Experts of a small language model.
Experts: 80 experts in each of 16 layers, 80 SwiGLU neurons an expert, 4 picks a token, a softmax router.
Training: a variant of Adam for the experts, 1202M tokens.
Below are experts of layer 11 (counted from 0) of a mixture-of-experts language model. Rows are named router (the router's row for the expert), gate (a neuron's input weights, with its number), up (a neuron's input weights, with its number), down (a neuron's output weights, with its number) and show model dimensions 256-511. Each number is 128 + 24 x the weight over its row's rms, rounded and kept within 0 to 255. Numbers have three digits each.
Before each expert's rows: "comes before" lists some tokens at least twice as common just after its tokens as in all text; "gets" lists some tokens that make up at least twice as much of what it gets as of all text. This comes from a sample of Wikipedia text that the model never trained on. Tokens count by the router's weight.

# expert 72
comes before: " was", " is", " of", " were", " are", " been"
gets: " which", " is", " it", " It", " that", " was"
router:128114147156157166103147174093151126151144111120126142097108079108159163145113129088150118139157087099116147155128149127143154135123145133120102127116080109066096141139147112097118146105090126108105149122122168116141076123141099078139111104102107110116124097113160101140152147129128106146147094111116095176111162122128168128124152146124129162118112139155079146092173143141117158085109141096146157160166159137150142100099154099091126126149148135141147158096128105128175102127084123142137129129085091075130112118140116129127130120113148112155150111110132106126129151165160111109125182125150158123084173146134169104114133116144121108111144138084163097116106152143149082096098124162116130116127090105126117131144164097153128152126106147130139091155112112108170112107098094
gate0:126163126166114136106140145120130088125151146143115148150148106113135139161170109135099088143114092154123105147143157134130102109118140084123121138078117138131167112109121113124143140162153104175135159119163110101082091124157181152132121131166104149134159088138105132132130136152166146139105115112133107085156119147082155152094103129136137123096147116099141113130119083122076171107172113161118108133096135120157143135132099142157113110158107138100166112112081130147130144163112101153135114118133089115131114160105121144122132098162141095150160096096151097137120149143109119123174134136115118101090103196112134145127116138143107166148139204105144123146103110130139126137099167122098150125144133108152087157127136146124128169149141153148102118115112127154100097112113111
up0:122140149167132128141067101122169144149155108133114106149110164111138080119150102093091106138157118120125129160078151170138124174108156162155130142121172132084145139128146129087135127121061166088131177119133128141132102110105185132133103108151132130169085107140127182111143136138138139161109150103173163130133121098154109109164109131126161112188123164128103126123126161140146121121113154126119128122133114153109158110076160127130112109111148096100070154156119115120134142138078141120121150156137163123094123087161108119107126127112101190114169147171104113123161091113143118125118152131129118148152114116107124156093130144106094153143121113094114163156142107191117137092118118133147121099114162139067106106150126122105132113091134196136154140138139100121134125142180096
down0:141135119130120154113117103090121083143096083114152142132124122120162149186072133129127116119156118129146116127090118132131129139134107153075089100145080146116127128081137095137160129147142098142178118100086130151146166163114137100142126085154126101158102148123139143122143126132122092128133130150118147112154150101140140180093164109106130171123122119143143159128134104158133130136109163091116135159119114105103177120163153116111141143077197092107192086140159082082128106101099148079130169102124153142101129116126140108113114123136142113115138109142140160142122140153122113149117117112150157134107132077108108136098133112093123104129116128175115124126160109111102108119144125121131134157152125091062098103087156124155106151094135133126149136160144114106171123147168115

# expert 4
comes before: "-", ":", "=", " Succeeded", " Coordinates", "°"
gets: "-", "\n", " |", "\n\n", " Coordinates", ")\n"
router:110131104133116147098125180115139134143131107115148116118102114125164146131154115105151117117157122144086163130150169129145167130095157119094053120140069109072153170140126079116082156121128153150074146121094141103145100084132108127116131114135118096094129139115127111144155140138091100133159112138120135123120149110099110156162167150164103154119155144165121137099169134102112138094129163132152159152134123155127106167134104089112125109159158156100149145116085128139137117116123078142128137124102135115127124168148088101133120146092148098151109105121178110229137133161125105098148150163124112088120133113108098114140084114138100080092081158123139101121126154161129092147115124153086116128116100104151100149118161114171132156113143150174109117152141142068184098101108075
gate0:123130144136094149136174175163136137138133102139103109135103101136119140121104140097071097123082135144128135164136116137124103137085127143121108149117163113103093090161130106125134150116131143114152183127079144127147178127085127128135134132134165137124100111131143098119134131200083070110165124139144087083138079115108125120143122128133115117110124141105138125146132109085115107116131113102184141120120114099117178106122148180131111091173130092123098138148141141142128118164163102130128145134127124078091155118153126150126128128144104104130143131124136158112172131132137129113121138108111110164098161119120134113100075112117092102137134125107098118150147131126129139090102096114112150064105120131096117108140114156081181135144145134111122149128117139138165117141119157
up0:118088139127092104118109143124123087130127138138111135091106079095167130126134158125103162122144124087106101117128151125120119185146154148157135109147107146153145126140144101116099096151085159153157105172149120122111143096170099126149142096091092116144106098142133105162086134119150131155109089104157122156126133147068128132125126137117139118146130112183108087078134176152162103129170108165136116137146144147090134138100101113131151139107082154140136120128144098130163133180120129093123139090150128161127119140123095160164101162175140179117127142115136141123094132128153153155149169105143145110109118152163121153106154109135166129111118109106135169145094097126117127126101141077092103163130128110193160133100121131136137110103107158085146132146113138122113140118134130
down0:129121193170126093110133136123126083119120100119124131114113122123160122143156147132145124162159118125175105178109143089160142083174112128132103132177096096094126128084114109139119100132144125113137150119158119140117077067148104147083146127096158149142130138132111156123154161170110107119169139083153159101117156117146119158111112140165163111167138134159156129143112123135145141112151131142078115125127091096102164104133092096174190140086167159149134162140126116119136145121171159149138123142121081135157145139143109146148080153159151139093114130104158140154096134160153176163174133128131147087100092115090141109151087159136133086120077142125126167146126161131120112138141116130096146161110128127113123144092138131148122114132150111113092131108146126114113100135151120

# expert 28
comes before: " the", "19", " a", "18", " his", " its"
gets: " on", " in", " by", " as", ".", " than"
router:143112113130144128107184161095147118167173099145142126139148087125137163163103119117142104128146079130092147126111144123144157105093153143103102108126106123109092135154107079116101162110114143133104148154117128085150129097133114108156124137155108150142137095098159097129141170101116082143156098133135095177096138138137154160129152160129130158097151164129135141128160126131147128086085164133136145153113127138123118141111110105099152136117161151146134153096115146153134112180100081105141153113075118104129064146154136114149128101104136128154189112116157093174126114149155104128128171140128113119091121135147127115135097092159109123118138168117165108107094163101143125158098175131072112100128104145159122135123130132167150121144152148141143111162099111129177157136099104
gate0:099113074106140137132134110097071130071137144109167098094131151120157140139145124100128159138153108120103112159134100112126136161076162134099108092138138183125104151136133130112099094085073088129136076118116099153121123102134096167074169127146178138133123110094184099168120148142144104127137153125156116121156135084104081153128101133066129136153129088130114133117100136132099122115172140115157158122088117144140101078160148085098116084125110153163128126092136107120100100146154149111121161160171113112132119148125198132107108131169118149123109108143106132168113131135165128119152121146131120148104141126104146107150149130135124091121126114109143157161116132151127105138105118164132142075127120075125141091149156138140108139132122165139117096132148122148135097141100178
up0:129120138117108118083182172091135126189142122101102149168111083122165086126109163108151133100137124102118164117142117128127154163141180149105119102139140104155088092126141089154127140174147100145146141114112125088130171152149123107116146126106106131148126109142123083133134130128124127142151074135112128156133133148108080119143130147114155142120137133129132139125151151154146133121105172063161159117089099164153112194163128162171090126144178115161101107155160089121147112124126148140126090094110128117115172126125096156105118129115126118115099158122116135120129119101152146083127091085064121149120129117100153138159166119122152105107151102098106168133183108131153122131151141142115178128143162130090125149138104112097150126170137131103140155144122124121101105147109119
down0:121106163126157123105129091062095111136128123130075140106131112122104138156125058095151103162105139172151136137131129156088129094084162130155151085096134141126114124136109166109081145130086092126101146118138146134167123138162136130123161135124117166087128155155150134118088096166167111159099134143138078156117112147141145116085136121140089143126129097117105137094130168157159110100119149165143138130155136139137132130118084135108084097120125130118115117145143105109095151068104141101110125178109158133129118110078153131093090118131106160162080107129116170101141116103112140135105169131104109101072118102120102123093119082137125117140075098126148117136155113101184143132122135134138152158096140151089154115086166120112150114132080149121118104108136168130111136123144157

# expert 79
comes before: " ", "6", "5", "7", " &", "8"
gets: " |", "ion", " it", "on", "ut", " competition"
router:134099121141113158127129136091126094116170100129096088125101100113165115102148102141135120129133092104098179115140136096149155125091130110114103106091112133095109170137096110102127137104090112078115148098127152120143095072165121147109113134145141138105146124102159115144168171116126117139157124112119138162106136111110132114130169162098108133133142115178058177153147118160114129087116150119170156139153162124128090097084104074124137120108140146100141142092124164160133132148089097128171108108094112070100101154151097104158136127108147123131127124135166095168119140157141110114116155155150155129122160137129130111132134154129135117122095152093137121114099136108117097169110162124103129123111091134148103111140129115149144118100139158141140078112094137095158129090113121
gate0:091097141166144151120132114103151095118169111164085115123109125114147133094151076166162139107105113117101137101149139095166085131151113124111119140135155146135128166126122142106133152094104148121139136134146152161122104143107082083115101120139166117099145147104156128113133149130099137129124125134107122150146111145132136099150135153136147124169127109101150134102094123096117152067144119130147166137134136112120136091112096141084108124110131143134114168113119128128102127177123116095114149134130116113129128152140126117162132098098086149115103129131141086151126097135147129140088114162146091089142134143116101091115134144129116145141151114120175118135128100129117157137100091115128112101164114125166105123106145109144189146108117105170121128135117136101106157114124123
up0:107141125126132131143109132114121098142133140134089107134124138157104131137167121128174154153121126188122168102149154114144075104141157097099167151168122150141117145140120112122147102088102148139163123119146123175169100138139141085104148113109143119100154126103094147122150132103119161121089138146120143153158100163136102129122145143099127105143155100106141138151129095091114164113135093168134148157111130144139146124087141155105119172104098142115083129128117102115119142179147112133134121122145110125180123137164113127148163111133125144130151156167142111152126076106128168134092083138135100108143090144077080130153114133131118140083134114104110129107134104174132149153072127105140163169159125138141102167094167118133115107130099160134086122125110117120100118121118140
down0:106135094125125080118100136133115116126167130145086153144147160131086165110123157157167113143100148166127084116152100104105115139113101131111134084095155111063109134136100131143121125124156140131112118084115137161121144105099117141113122100146136128112133095100106093124119141140113172120178132128110148123136127096096081116167112149136131139104112153133089107177127094151155141107126130139117116104153146116111163083078130109120171153103171124128079146163157112144139153142155115088139125137149123118117124161147150153132143137130163157136113118104144101096135125122117144063125069149166119139121144137140140129150097151110122102158105069122127163153119127146137159146117117070172140139110193172131111171104109155105125082151141133143152120152120152140142134091157154

# expert 77
comes before: " ", "|", "6", "3", " -", "7"
gets: " |", " ", "|", " |\n", "°N", "3"
router:154140129142152190099136132131129166155147083150141110097087141091126156129102141115155151147125086126085142130126139127155149120073131139099077127133106100100145148121137106131126166083108125126101121096127135088140138124141122116124119111143118132129126121114161127119135137152111127153144087126146107124076126128088153152146144147130142146123147149160069169144139134144128116125100138106160144157135166119097110102110127098106154149149137170167138139077101143144153140130116093142166163133105104083106085131150140095162095130069113088172140108097165137167129130104119128091149147157112124114093179135145108119150099147134110124082106146087143127137119151108147083150125162124126109146141113108112073147131161097154180110111109146153138092127118103103143149091117109
gate0:138167130153075162107151138108151102086114097142163135084110113113118152113147129132109105115112135098120123076159142150116093161130151113115139163140143117125101163154098118150128120167111171136141151115107162078158137111146112102135149092135154139133159138116163139151138135092126110139088116150108088145114104185119108137162146130127163154092093103113111123126156102112158123128176137130101167111109124108120125142142154087116188156147111137113102128126133118113142124147124107147182103174085153110128122156110146124190158137144124126128137136151082137111164159158104157167104138135143120157073125106130144143181125145143161123072118132101125113143096118096202107097111157116119134122156119176165122175139108132191162116135143116116109134115081159150109165099099128
up0:131092134106116129116154137119104126126149101165121125160146129107100172126190071139094143126113117082149141141137117134109099093074110105127124102162109132117132097142124125154128108181110130115123124129122141152086129143101114100105137096113178146113135132125137076134152129100123135150106095120113158134157132199140158099158111171103152146123140081173133131113165143114116134120129139107100137143129134131087094124111149100107112150130120121125172134157105134127082117108179107128150088127034110122117093125111145129152132097088083120134145131103123112128105130152097146170110141078141127161126093131130130141180138162135151090147158138083136073144137096134107100155136136093120130113130109123147098157120137148155176159135143108092136131103143139148102177107074116
down0:121128057111102185169147175118097113122173115092145116156127206120111110096122106143109154148090100133127128139140104159097120137143136138152147122128149110101144157092116116138123116156088140109110129089153173108122144132116146192165120111140120154139099182154112169146096060114107113122118136115104114113176161132169139128127091103119140179106146147183129116128150121161090163130115163130141105117113103142147126133119138145127109157147128156126129135096116148096119144157133137104170106130095160127115099170166169106137157123116128139117119136100159099075135098118130139194132096141085077109129136119136129118169126097181122163145088108150117129138110117158140099121134128104091105101139120153133145114138142184132144167151092136123144159111107148137100183121119110

# expert 2
comes before: "20", "19", "18", "th", "10", "12"
gets: " ", "20", "19", "18", "17", "1"
router:157132151150140151053166151087159148151153117103140103151124117105120135134126099108161149122184127115104154119121152151169151118103161143105095091130091097089135128135132135103091149146099121105111142136153135097152105134136130116155108120134138076097154143101138131133159163149116098149151122089142129159098130120119149117128140147132144147085173136164091172106155144133142150097114150124161133152111166151126104155103092133107120143139113122107145146118102162149155145139096091100143142142087086111131113147166115114117104139090141106153170120081129085173121145122138124099095170137133112120111154151131130100133119122136109118104058145099148137103123149139126105130101133165087116149119099096144094149123158114130157139124138154140154080133118110119184161107112105
gate0:116156124126105145165101138163128108111115106128121121143129144087164126101149146127144125146159110135130110170149128131144124129097095067136104142129119128087159105125095070166150116095134117131084177098104129153145119164155163082148070153119135124106132118109117106119143123128101136153104091166147127162109128128117150118142176158138138127157106131071120164138113161129084113159113185122102120127179175122126131140156151113112143101157134163172115127093124156156132102103153138172138177151109136115118131122146101128131117072074140090130104132125139110180144133123115089080104147147139146145135221115134131114171083166143127124079149112093089113135150110145098118136140142106139181109110096151167121079116128098140135122137129165179156097124075150130140122135117121
up0:148099117117163141093124111091154148135125105124144135109104124124146142160120099149107131135120133089122107080119151102139134128142151160122095151106185127122137109152147157117120158152104162155191090168161121133124162111095084157139146108164133143152101115172145144112105141175122119153133161101130108114120144131135113145150125101138118143126155114164147123116153134131164161096116130080161130163090069131113118096113095137118111149108157127098109134156121132110130188141114097094150110099111114137127124160082115126128097181144111183133107121106102122156137143125135154148142079124156134138098091111124106141120122114119118122145100137164170124116161157151155117106111119141095077088155124125101118190117098136146080098082099118105150140135140128133125138123127137
down0:122169138123109133144124090123118091102122113137091147157169132121090139118142154145102111104111046125052121159149156111113123099171139096119110141124096143128133093130137148133174110129147117164123111147130080095110098119122107117125116135111149130131136130143155091102148188155104145140129134053107113121115119156124140110139130148135170117132110083129088159139141122129127098128177086117122139106109132107157156122106140112132128133125123143111139107162107159122103076158108123121127128078109099102121142107127155161101099098093136119131085143119141121096178112160154144108120152130131114156142100115113139134117139132128144126122175138111123110134134136106125155116115172148117132131119127150148119129106112103111122144121135132129121132251127104158157146108131145

# expert 76
comes before: " the", " a", " his", " their", " be", " her"
gets: " to", " of", " in", " from", " with", " for"
router:154101121129126137110178163118176134160165108108114147113097093102157110163122101141160151141143081094090160115112136149138151142102145131123137103117105149126123127137142066124109159110115156144128137111100153121140105126146079112148133139113149155095136084117160100143148143130126110139142097090120122112114147107127140135153157153128176151114151145129102173126141147176115131095104143114146139149088149163114135143125087100114169155153166150119121140103082139129143125137099094109114151104082100080140073115135088091143122095098127111141168163091168105116113107157161117108150151148161114125128116140147126132124138141149080129100150145105153117122108135157120125177122163127125116111109079114102115104123187111145162132107136146160156110187111087115154163118127092
gate0:067112119193156114155126135109119116121130149126124135117141136132093121132094115125092096105114114182145086101121154143106096123104136175118119103131122133130155134131096146136138136137125135171102136096193146122147130107144134168113119142150092097123115136130099112156111137125089107139068104105118137122103130169139104147162109121114124117162101117163127135145148149089125090140158141139123167126126129101125161124142103146126130094130112117149194134138138122105132121198174120138141091123145168096113160143093100126104091142125083130108140125199173102119114121113079153108139126116131114086123127134141132111108109120161140150138127126125138129068114159120152123143092159126133144088110112134177133118168162126087129131163141128164103140146115132117100099123139115
up0:144145113132116125145142109141110135109182100130100106118154134123120114103070136157133105150128144110137131110118176071090139156123117131105141148147118134127133079103120143118121102138122163142121140092163164129151144111104130135157145143151081094128147135161114141110147136162106133183115114143116134147157149104184105125106166132110095168174147108132127124146118112144159168154109155158124133144108081090114150153145097129129128114110120132109133125094105117087100134131173131123105163147145141128104170102173124112103105161112093149119126156148152137118118123134158134165084118124079184142124129092101097139113145104126087128120136124158179139149134119133099091126146105103136084112083195105175117090151098144125101115112165105088118153165122112126132160128115143
down0:152143130175104089132148170177127128118143113133154163121106145134128146142128113081154086103140108140072121145171126093117123148154148130138128129104175152047127064129098150150118133147133096116102133090085142172135134091104152109189131072152127101120113121158085135146124175152134115154131134129079131129123090158099157154140145156118099167124157119121109138094153142125152125185133099104102091134137084119125168129143127114131100114081118144112125160141187131136102128097118180133054179117141126103136147121082094129131140125109086187110138079122137150099178117096150154170103142121129139093135151095111137131111135087130129144123130087160132106145111129128125101108125123099105150153140112114123100145115149170124135133082156121136125112138127134095128120141133155

# expert 65
comes before: " the", " a", " to", " his", " their", " in"
gets: " of", " for", "ing", "ed", " in", " on"
router:130111147156135113122145145102151129139157115109113133113099104127142149156115104144154141135149075097090159104150164159145151118109140120135112119111071145128110095126134051128099141133082123125116148099111144118161065117118111093128116169127147081105143098105153129157135156161119105170141104103145095148135156120118125142154136136135150164118119136158129147103167137149100128119095140121158136159105172151119103105113105130133142141157149159130114161106104131130165141124121084093159133115087109098111092100150095102111098104118133116138149128090145099129100140147124100088110150100128146109104158138112134141117102121146093109098124142096154115104112139142140099156125136141128122112107101122083103109117131113145150134128128167126152105200126087120134174109109114
gate0:102107132172142126171154144133202176117097127145069114177126121103136168177111167064168133098127167106103139103113146138125137174153150141111120108123167132121108160170151159094102104154138156118129152142110134112163101123105145145136148125133141129134155187134152132132115140112120125150164105120124107148105106118142094091137138149088149146130151099142118097108139135134126122122111097168159132126151132144145159110132146098151131131101119120120135144125115167148103092062149144137170128131111124151141096157126155145097127123148095102127139079098120125143106089139159128142121117140130153146111159082114116140112104104161097110151125170136130159180168159116108150078120132133117110092062175165157119123096120108122117143141130144126146124118113095151142123110166096
up0:094111134143128138167105170124157126097085142112134111146085148114097129068146140093145175122139134098113139139137145094100097138115156099134142194188116155124154133113163148118120100168171122153150120150126153108128160115108151175085148141118097145130147192148080159139120128092153156122127132122107121115119140123158135093143102121100096116190124140141131111143122139120165132151145104158152159125177110104146142102136130156161142156106120163151163114130096156101133102093146150144130155090158157164111144099111114152121103154152113132092160127163152101107152138150165161138125171135118110149155126093131127166122088132146155183120145116156108127173115143155124169142126137121140100124143150153140120116176126116086116131161146179142121124071096108128120122086171154
down0:164126123149146121145140110110130123150137144133109117163141122102146089111123091118126056155158121124142141135158123118121118140118164125094105126153112127122126126135136114121098109109155132149161109118110103157110108104153146086139154073156157106143127192143088149114112099135108114126129166148124133133114121105152082092162107170139116133132116119141131097131107124123170097177117106142146178154120131142115134137167148147164140109097130123142139165134119193135146092152110124115107120107145147141134152132131132180097123141142128086117103136121146129141164139139117123163165132140122116171119148141105158145109106106137144149173141112117144101185096149201121096150140099142078115107148132121130147146111142104126146168129150106108125150096106144118100139111117128

# expert 20
comes before: " ", " |", "20", "1", " W", "2"
gets: " ", " |", "|", ";", ":", " on"
router:139130114154155178082171178124129137117159111151108120116123093099155162131119126114160137135138133123098171127108150129184136103109139134125035106106078125084118159152130144127115152111137118130123126152114135084170123105160137090141094094108120132113161103082154081155153137130098096145114102136143097114105147093103131138171158142128140151101164119139094152129154136125093135090101127102155138124144161143099123121067101100113137135154147165143130135098105147177140129188101111146150145084129105126125093153145113136131110146117118096155130133125152123158098123152136132121113144138144135127092158142130128100118124133154082106119109153118133122133115172099134116114140139158060087111117125104167108099106153107158125131130122149132134111156098132147159141079102131
gate0:122128144155145118072132102113136143143146192099117152113131136124132128114113144093141116114131141149118165135146124152141155145033172094135093144107096115104115148139136129142111149129115127139136140134128126133137131126125157125174095140083145113112132165154111107116123134128118107135159115134080118108140115083154133157173116123118139153130139103100141122137125127104123146145146167145129157142091138114118163130107132100120151121130101142097128175100082143128125088132115122133131153172121086129167122112154117122135149116136135131161105129145148107188113103139117144124138161121063119072126111159107105154111134125112152088122103170098104169132142107135153116107135192200106122147089136126097139152134160121166126156154141100132183142162154111115120103124109126
up0:132159176159149121132139105086138104123153176134147133122139171164136136106102164121134102121131125140121147108144145138142111148072158136143134162128100072091152138136141142125115124139136102135162124123154095107111148111115163156161127113144134099092130174152084113130091139138137095087146141135074120119147138090160140151140123109089116137134113132120140101136126123090165138147168149156123117135099125090111127162130143121124123137118105142134134164095099136120109094128114127162126102155163092113144146072108106136115141149104129118112135148149142125161115104127116165116151132109056134081158090140110113131129081124121175151150106130121072145125143112152171121104164125137129092151087137084084171182124129148128135146159076112130174153156094152147118111133162156
down0:110123119122138148120102158127153152151167066145142110167164160143138151096163133130058122103083161176142146136115112129113131118125134176094110129139106089140102071125122100154163124159113111094131131088127105122118146108118130137109090099142112103092148155119092152106127083141125170125112119132161155121173134118136115088178129109168119138103126107111152124145141092109153148128097150116061115154136107151119121105109132161080123111124145141096145123138138106152132086126092153158149148156143142091104149135117118119116144151153155115155148116140129130197137140096123119089087184121119115105145138141122086098117132106124158140134155172083119111097135163171159124132137127116179149121129144164121153123165109127127113135116091118104144171106110141116086092133177113

# expert 40
comes before: " |", " a", " He", " born", ";", " was"
gets: "0", " was", "2", "1", " he", "3"
router:127117104170150172094138134130115121128128134121103106108123096086138147158145138089159127147169125085105129118119148142151146134088128128111115133118071111086124103115135120112107152139130148116094158121109139080147118134131136108145093089144123112109136097105156112119132156147157106160127090123111114163078163087116154110122153150138145140096130131132056150120149130135113108118097162117135139156131131121138124126111110111119126136146157183133149185118126147122143143133140082129154149122098110131113086135142110090138123084118132101165161147112128124185120153113150113108157153154139130128065167138142114108122112109181130130116108130100153125135100141146148113163117132158127127136130124091127084137125097097167178124119102133119160097144126110118161147087131088
gate0:146128153129098117145159126140118118107130177149117119142103123108130109167121144131131127100127144124136115103119072119138114141065110139146132104088117155103123135147130154155137167146084168055136107134142129115096144121118104119102137145151125123121163154145136072062102153125151156135098124109123149097137107133108103186117125103160138174160132142169164116127119098133117101150154129131129139152153141151140143140121079140129152106130079157113143127121117134136077146134135156067139082109160155168126140085100136119141108119146150147127091138118121107141103115145139115078155126083142125129141093143114133162095065099102119103149123108134143152112133134103144107088146147186147167137093114147085131139125089120181148113106129109101130110192123095141090127148122098
up0:112170135126099123135152117118122118088104129133146120134089106094111116108114146117116097111065122125108114155177156114090171134121107124168161152119151157153115154155095145128099102114100159108113127094087139144152150135151127106086131157143163093147137152122171086101127121118138127123107104138139142156083116145088184169095122128148112135126134105103129164115121091138105123122106131107124192086174130157123133134105121119143163091095135147140111116129115149103115156112144136120137158163085123168138130102123121147153124153117107114101118148108119139079187085151103181109106104126181125144132114122150122164131104128095142119129125169122149135146078127166124080140109137144133111111175145130128103163094130097139124125170106133122135117094085134125122069158133153
down0:143097148122128056082146120129125110135144163122149153085124121117136099108119135127126146107109071122083158163107119101067130149147102107113129159142141111146142159128146153136080137133156107109122102082109171157135124123154108134152121143136111101137117155170113120101123110106135126125117138054141116151119112125154127169140110120140160141120159214144145113114107127156138128147119122149118168153150155097143168150080144123093158125126127132130101188148122125140112125104195090083113203139145129127139148143094105142127112124109060097111156121121109156108133059130164112115177102127117148099123129132163133137152085107165098093127158102088139162159143128122103106150142123138126089124145144099134120093145179126153163107163157129150148156086119118134118139135144133

# expert 9
comes before: "19", "20", "18", " by", " to", " in"
gets: " ", " used", " place", " given", " made", " awarded"
router:149128128138132158103159150079154149150159139125133091110113089122113161115132140112132128107152133117097147134120154148166124123118147142144112122126074081087102131148113124096103171126094124129125145122117145105141098121155131083129143130115141083117133130100135141117113161132117092159142099123137097157093140124130128166151137127133167166104147162145096143116142140115110115114093116096184123152097155143142126129108100120114160136152104119122120143103099155141150147161110095120154146113115098104120114141156133110158107139085151124151152102102142087181108154133103149142115143143123112121108131137124150137136105108155112119075070122101150111154141145126161123162109136151108112127115100094087125159130134126122135165120118158152125111141124130118150168090140132
gate0:158129167155122121087144128140138147145078110116121126095132088135124168150097115095149145134129143130121077136127110151178161163140127161092135152118101132118111148131142137088119150166109151078088139124112121134141152135112148136114122146108108090107163148103140141100095129174165103101111172100107105151127143132124103133102131128154137193110120131102138106090104120150151125124102149130120097099129121129154161155152072109117160114146138141079126124157149180151077126136129095126109148102149115155147135129154153114127123107157219148144121142092128102125159103147103145137120143134134139166074106132147122120153165108120104103139125183102127137125144109132107118145101149103142192144131179116102151135121139143153148115119140092104132109160103142142141133091082119
up0:145132124137126130088142147129181137104067144161125117153153156139139111133160096126131127153138152102124105117121162126154073137100141094111145159120145102101159169087149125116164112123091117113138166134131089147135138119138178095136139165100117124108080127110145075157086128142142115110124137070143105132156091126119096124126143143125158167109138064070134100120118100183160086112079163120123137116120149147146133121099126090105153122123121149117118175119161143159151141116126097141144104117151095125135137117122137160127104176154185165187135141110141098136113110179122117143158137163140122133113132119141126114137148160152119172173118171137135120166164097113131103115104141078123118146145128114126147132138134130155101177150120118123150129152112146121149115119131122
down0:095132126139122084132122087140120163123128154122180107149146107160120137147125125081085110166191114150140137132137106128128132119109114151102136089143117138108130132131082128103157062122127124093126142103151131143155103147132140101107130100117153085148145162123133082155125138151138150120101122151116132101128110136111124122151134142123150099134121126106134129082138122111117136129175117173130122171176142192112109114159067119142120116140130122112130145131126104142168109143151156095145153123107099112161159128126106100141139141119140159140140098133101099092086145150118130122112120111115141132160126201172157090127144145157107169146124085092207117134124115111163113104119141146122100134074160106102078142155097112152136082118114162131094137160105118123143133098110128

# expert 32
comes before: " ", " L", " A", " D", " W", " Candidate"
gets: " |", ";", ":", "–", " W", " /"
router:115100132157145187150163156138174152169126097147129089132117066103154133147114104115144140119127125103073144165108165127143157122119148125121061103115116133047099107140152103107117139126120122126100174091106130086142132080133104092142132112149134149107107107111157100159146146113113109160150107144156108141131147145108147120167156126133117189115119131134084123083173139156157093085081152116119157126128160164092125134105090098120133141138149115125126128113091123126156099152089131155152172118091100120125097143134094097131129123141128092151127151101151133134126140127132125096102144153149133119134149140122140120115096110135104102114101149114145131139111119111118080126097152161039104116110120108153096127140151134146123139144116129175139116113117106144150157096085090
gate0:142141176078153120126153149155133108157114149087127144167168137137134087157131147102089105119124112097138116173085154140125160153094121143116148144139070158142094155106129101126120129124127108133081124149109162131088123153112138130165093112145130138155096102155147100130141132088124099152070126096114111114123169119122088125154088132120133128082134162117119204110165174156131130108087127082152124102112127154096102135137082159114138143143132100085161151120119145141131134111151107115152176105080077107131092104135120105129125130118133133124145149172146100175134133107129142121113137141096105125091095147109143084184088173193146128150131140088131118106139133111156097129107148117154128110101086129143163132118178129095140122149106141118136103119164141141192161125103085
up0:123114139136111172125148117158117121145132127147164119144110140104128092133169164122123154155140168121115155112136135118156114168120166120116123118148106084146136120126131129108090131136136088157118124122127142155171162109091121157126134101134137155124124134121162157152091130119168110131086123119162153132130086128063102133142167128112137091131111098113129118146140154090144179122133139120137153115096134111111119122140120138124170133116165113114173130139136149145114129142143129110115147137155148142154140187134133144143144121128119150062126129138092128158146125097123141161123092155111123146114106149168133098117147135126124133125148156110137164125117118144188145078096130118149092149128133157157169107111164106093064166097153096143119134091090113121161107115155123
down0:115139103126128152141124142157153128131143111104130141158138121106100143121144108141136116125151145140157116118150148107115143081121127121173090187120129166160125146102137139051126124129174123119107123132115081167131125133105132136119088080158151115141099103115114134151125091108122093143126133127145190111142146122094113118144085126126136100156081115119094137098091161154134127147162120076136099138173140161156088132133127135106133065183141123150126107087181085129134133096161150125147111139095148109093116090154148129166104143129169103131151165132121154097124141126193095145117158121140146146103104124113098163134114109142179140129165150122108131135115125103136137139126155146118100130143162154140139139067095116128128126129131115123147103108157100129108113164132084